{"d_expert": 160, "n_head": 4, "rope_base": 10000.0, "tie_embeddings": false, "init": "uniform", "init_std_qkv": 0.02, "init_std_o": 0.00447, "lr": 0.000735, "warmup_steps": 354, "schedule": "wsd", "final_lr_fraction": 0.0, "batch_tokens": [32768, 65536, 98304], "doc_mask": true, "train_tokens": 434900000, "dataset": "wikipedia_en"}
Below are experts of layer 3 (counted from 0) of a mixture-of-experts language model. Rows are named router (the router's row for the expert), up (a neuron's input weights, with its number), down (a neuron's output weights, with its number) and show model dimensions 0-63. Each number is 128 + 32 x the weight over its row's rms, rounded and kept within 0 to 255. Numbers have three digits each.
After each expert's rows: "gets" lists some tokens that make up at least twice as much of what it gets as of all text. This comes from a sample of Wikipedia text that the model never trained on. Tokens count by the router's weight.

# expert 1
router:170063136123105161199077178139132148196140107144168086139102137133126171140106106124094145116145115100093185124095081086138121147111128060099061139135128118091100136163112182087110137073123140
up0:135052132162140162095122178103105077099113102147069108114048104157102041131082181132085162110161080186154120146118179124078102133096098145132120149103137146096101135164092164139165137138100164
down0:113136125057113195085135142078109088161139161127154090122138126112102149164141136108195117143118100099089078100167111116166093128089120125106097142170069149141127167133146171120161068140098109
gets: " ", "i", " he", ",", " who", " He"

# expert 25
router:101130164120136088165122139078095136220118075181171154155135123133137144181144099084077168141129098155161207085136119098136156183097089085109135083105146166103110142095078179143134107115161132
up0:099102105137166123142161056128120128160120094120123126095146173166079077135094151161121174127117109065136154052115157141118137086087162068136125110141157110138080125128124091163152117157205187
down0:109120091220104135123139145091172169152115131116164108156156186120167133158111126093155158105125158120151135139153179159099126090136152079076078202103148125081150163134102118055194119145136127
gets: " |", ";", " –", " —;", ")", "e"

# expert 11
router:120091151123108098162098156092100123180086095175192148142097160135100127147115079108189118098198157100104225095157125076188136132105109081097161121191149162087146141094109176108184042130155157
up0:130183101126150074188107165174063130120193153100108155092150167147126103152145177096130131131146163125119125099155124105152139148127114136125162123111094150185116105198155138113064064130088108
down0:105115087164149120170118147110104140118139059090100128127182124139115087098119119133111146122127129116112202084140144105146132117147060131163130151157145190142174172101109115201135143204149117
gets: " \"", " (", "ur", "\n", "h", "ath"

# expert 19
router:077133205139097169120135132151174168175037121148149066086120137144034082127110119148079136153142143103083159099112091141204160102138092137120077079148107134077129154128137126133078095140149157
up0:165093117073083108150136158132137142144080113127136157082073107121125122153153126071121152090110152101070106159049087126124114088134177163097133129088228101130080135129175188079117128088098127
down0:078129108157128098110126136058095162123174134121102093181084096104195129122093113108115200107113099142183085111134083121108087193148107168095097091127155091132179137120091106133149160122126124
gets: " for", " with", " is", " was", " be", " are"

# expert 23
router:124118141090121085178100102113089154193126106203171094141123122135116101126168105121104141129151119158087144105127110079155153133075120098101090188144124155111110101138133143069110133128166146
up0:144190127103098099099178132134166109129083131138158133114196186144100102129106170146237183104116105127130131129112093144119127108082124050117113177098128198154094163124082052089116139074135180
down0:139150114147113125153071172151123078107113141144165090153074152052089149139087152157179089147128180121169216124130106100096084140156090098128137174164029128128066103136101092188150090118192187
gets: "ing", " was", "20", " with", " had", " has"

# expert 28
router:169121136100091139104136094086108157134127078151133137115089135148066148167169111145137094150182119127128133043069117083116091123111084070116140146099163196117175118097131120137081146136141124
up0:047076176159074104081122088125091163145193131100146122117173066095170146148049106160077180132211103122128102102133119128153120148134104108132074128124125174140166126145129122087163114097114144
down0:141138136162152163068133131127187093051155161101133194104105110080158187080099192139149111139118141156136127092084091097078162162090132175126110152080147190133125120186170110134073156179088102
gets: "'s", "a", "ic", " his", "an", " ("

# expert 16
router:096096168096082130129167127087086118201147093179132132095117137107122102107128087129085129163162088159116215087092081080163175160127101061083106129156135154171091119161079121106098097072179146
up0:114141166080128139166166088077184157156177112118163131145128156110104067174130099107114179194140119155114131117148130158119166093163177159069101151083159167072141150120153147109074105131034127
down0:106171106127101084168115178173136110090100197137226134082131131129159128144146101162123094120059167080168109127109162110125091137114157128165089058121139182143116113168126137140119092139178091
gets: ".", " and", ")", "as", "\"", " =\n\n"

# expert 18
router:063133139136092120176157159074076167162121099139120063101148121151120142168122036115117147130113091143133141107169049170177190125169066125135116179185066132125196179166119130084135105086147174
up0:134088130112128135109135107176080101107139133169116152099079238188124171139145121112123125115121143132135146102158141140183110132135138141113175065098050137138107106171076104099131077151153149
down0:078085171115112156151106128136136074104171130146105086084111155148094155144069165150196157086106127163110116161143101135132160135090192181197167147131082170063095171105115023173132108081114146
gets: " is", " and", "9", " In", "8", " are"

# expert 9
router:139145171170115160140118116066087141114112095093160066115102138104113140134172098116127131111104138095103178153105053114124104170139090096082092150161154117099119114126127142099100108133114129
up0:083080134136062144155112146113103156126093137119179067113095144107070056142088113103169085166134183103120176123072100132132153082084186166130096095085130138126098170194133094149047123082134135
down0:139195204116140129119150087168179136123091174154169134106124102084185099115169144137141154123116162147079163142128130117138206192130108112128079128136131141168156105135130165134132208110175104
gets: " to", " a", "th", " W", " would", " In"

# expert 30
router:131097133152144092197095136116127151180134086156143124161079139150122097140084100131098140160112076105073173088125099149122089145131061083089090088137100132102128098120105129114134126123163150
up0:139140128122136164145168086111080059159110158219128146093134123115143114124124158064153076092155114153067128076114081160126137095134118151133110174152126123083155099175154168111130089084164085
down0:118071084154058113089107091124161088156074107150156157124091128133084010130095107149138120098095073137071136126148148102111125110092099145135115126109129142096109097103156153137089115173184134
gets: "==", ".\n\n", "===", "\n\n", "-", " |\n\n"

# expert 0
router:139108132128109168122119113098073167165064088143144114110086163117068139114095162086188133117147104073110146121111066095135155135079137070101083118159089193125118108142104135075072078107116112
up0:120152113168143146117137081139147216098115097100128129129139114096082108152110142114103156130122093108098104146107103066134125159147090121051122090128167097156153126138083092107149098128151239
down0:118150117167089136125136133114128138119084036108137148146078132117078067106143086129120147115116130134146119105138170114132119174088073123117114131124121143115193127153222118137070110165134132
gets: ".\n\n", "y", " career", "ly", ".\n", "ry"

# expert 8
router:102158132117084154160104144139154132189177070157177114168068056137096163141105112140075159147141095149073188087130119084158113111142162118125097110177122160153103147164078074094086090101092147
up0:093114130153041136132105150128139154126117100068087097150145188123133118118140114111104107139129128135090108175123146039082123102094126126108126107101123108176110160115101133099125161128118105
down0:163108141153108126064201185110134109102148091121131125122150095112164106059095152168194096137083192153141163128089096095141165116162170156186144167168139166182142102170064178164206091166129107
gets: " at", " m", " (", ":", " to", " over"

# expert 12
router:131156123130114099096126113123084163140115100156161101143104125118050085136106130072178102143182122102102162092113096117137105137135102108082158134119137159127153109181115167136127104081108140
up0:151133108161084091082109091101087122192111127104138182094103126142150153148189127141186124142099131095145160120161100150117085113087120126110136103107158067108135132150109141136146099157109164
down0:101126136161193098174066168180127154133124050114099100157160127124153116160144152118137129147104156148177136146116200107084114142090196152154076117112115146111152087140099092060106178120103167
gets: " |", " d", ")", " -", "|", "en"

# expert 15
router:048130119146105111164107103136108166175122073205185081118143152137127148136161139111092166155139108126062156085105051139182099124139106087134111150089122147123116145190194085088100148105138151
up0:124173088099115090098153133083116164147157085096026110146126101134093149131085116120136136153084078150183120073078130114094144166085083129164123188158155184123109138163107102106127175129197141
down0:146154112139123131126152160147160147106070120105088119174118158164124124117143126127225096115050140122173189140123112125074176110097176184169106224168114170095104131118145178150163078164158127
gets: " the", " of", " in", " on", " The", ":"

# expert 3
router:129122150121147129135139131089075193179169110119180083133135096124073133142089042103093136117125085088114168117113108121149181106126072100169141097118089168142157103206133160153112035081127144
up0:104133135117072164146102171146115153153149154150129149148071138125136130118137126094104143164157122083113142095134117150122154118073189098060179140144085125110164127163147223140118087145099134
down0:111098119136095151102204150098167148149161132193103136079122159115138118145106094168107122116054179083123150099155190119095113118182137121098135096103098132117095139156192163150097148144126104
gets: ",", "\n", "),", ")\n", " United", ")"

# expert 29
router:099157130127058112173124143098108104144123055172133071122119153156070132181098139135153103109162135149131171155106042141181164104121070097153126121165119112080078146177171114145113110120155148
up0:158140067158114123169112191165103144125131130134136110153132163090137121133145162097025065070195107127119141081121118066112072126082168132098092125102125196142133097108098187129141106153041139
down0:101135111151094121115069103145143062110154150124102106119167030143106209161144064124188092201093092142157149100149144120105141160155150162144062109130077128125152142154108167139116118132154145
gets: "–", "20", "4", "j", "it", "ch"

# expert 10
router:088154162070104107171094142084099134170066074088085046090122146165104175170106094123081148171141135155160173123143111162143157157161166133121073133133083138147163118151133153076108107088147135
up0:127124112157161083193135124114118151125118088123107077149126207123130134093139194134132059107115125202093153163085089141192167099177102119152140142106113090117147149115103121144109143139097130
down0:162132144117078109069134167110122156089114162141095144130194116078166152106079093170124067115142130110121117151181143088068093125093172113192154158092118112101102080160115164114155141162159109
gets: "19", "-", ":", "20", "18", "|"

# expert 4
router:095144095134144078154055112105115108176175082155115146143116136129097147121091132114125142164155098106099190131082094075173094156109129068086078135135159183066123116165090161092105066145105172
up0:148136080152115107165122132114093116127108108159131177157206196138135189116161131125073115105074169188139134121111108104063117123096063132103098169138160186117138010122131158130116148181154140
down0:048157141110085159068162144089132133134107146103136107108104127085085119173144091102183122154178148086112114126141068209207159100112121125123146163113149171129177177132150167136122102151190092
gets: "-", " ", "al", " in", "L", "ent"

# expert 5
router:087163197090115096138163114151076093128142116157142138127118151202149137171101069136117167132182141094104149125112131129175158121086110094098107128085134111145109111118090160109124101109150121
up0:185092148118075140122136115119079125151185135082169158127091091065110126130174155140152139103199103142110099136109118104204113097169124187127120081131106187136108153121113155154123104073087065
down0:160101120178096097141153107243112136111147145103163114108089112096144040068106175136143164147110173141103119160184151107142151133177140106145108105110074092180155159137147151118174123168131090
gets: " K", "k", "z", " G", " P", " R"

# expert 26
router:072104109109099166139098120134178135167061090165155046129127124143092085083136089130128150130122090123059150119143090113200139124169021121126092101180087104090085120147136148133071129062110120
up0:130152118176120167120125099115145164163109143187162130134119148100168124110148125125034055110158055173057184113058098133163119133132106104111118163178157133149080112166178152135158135078092133
down0:170078150119094188079198141139099085161154169129106153136192173121085128149121126143153064112142129146104117088178160153107110124117128117140174147169106198132172128104123151083182045163080103
gets: "0", "1", "2", "3", " H", " A"

# expert 14
router:082139099124080126102108152146109183218122097118163042104145132145109131197145073109109119077172163132134135136111141074158131107143122094104129151093181149143086139093085110133130078115200107
up0:105118100168099118130115110141134158114180102154181122145125164096109080101086110149201130111157130150116185157141148120188068071153159113174098164092159137119093153115078090139100114137138140
down0:168148075132159126127141111149122129129160122101126123124119090056115111119112151146096106143109093124149102152156127126123191153128126138130094122053180125105141072092212070171165186131110139
gets: " ", "in", " it", " (", " L", " this"

# expert 21
router:104129139111107111213135135088136156181090073141136093139148093101110134114133118166111138172177137080112188080120085115150132104147144116128058156103166164128129110121104104136129104111154138
up0:061120148115107070110132086116110174124117103128110122160159127122147119128150126148120166158176070195111160151102157119109170151047097134133055103081158139153152152111216154145138136124075151
down0:164156124071159189139126074177054093108177155151124126175178115162130136147159140112147151125150123148097116132130154095143133170169188130112135099133136164173104118191110051179129110147124181
gets: "s", " as", "es", " also", "ers", "ings"

# expert 20
router:127142096149155065140161068081103121193082095141075076137151149131114132111156132095095123131083103124095123105122088120209124121157096033126129126126075148155089117115144149107144112105109138
up0:090140115144080146132139152108061066163075110119119137074096150128184189145101079128156078157147165133118160149096106113122187217101076198138151127089113125103103120163173152114116120132116145
down0:162154141161098105118096131086091065145133096072139113141166196118130170140149160140113090096116115148122125144124165071174135157138103125124121115078144122110132161160139131150193101197162151
gets: " by", " film", "|", " with", ")\n", " for"

# expert 17
router:094163129160108103169137096094063202175125074110125090108111129118061135133191074137109130092166125165146156081139068108126150099117044133114110156132087156163122097094155139091141130093163141
up0:132160102137139113158118092143114136127116077114135072096059061155140095145151105156111086074159159150117130123072112114116142117115132196168118153163119111063127137122088113086156109084113169
down0:163151137151103118135117090175147151107117185073105170137096168134070111134158142101103069132147157130076132076067159186143093125132194147151154127122107165160116175173084149108131133124114155
gets: "19", "\n", ".", " was", " up", " his"

# expert 2
router:095124134153136107125110107121108147164107089151130113162113131129131127111148125103124126161095080146086146123135075105152127112081128083103072115135124174153095109116035131094116157104102123
up0:075120131067131060104167107117129142187087060116058107142109118161087084114115119134147109148181109055087173105179090146151188083108131160112145109106071145143097091106111118091093147123128129
down0:076090149131166132197152187136103046123163120154129166119100078116141144133116121148166131116135155189133130114196117096140119127124144134101145067110162135121145132128123109119079156106087143
gets: " |\n", "|", "\n", ")\n", " September", " May"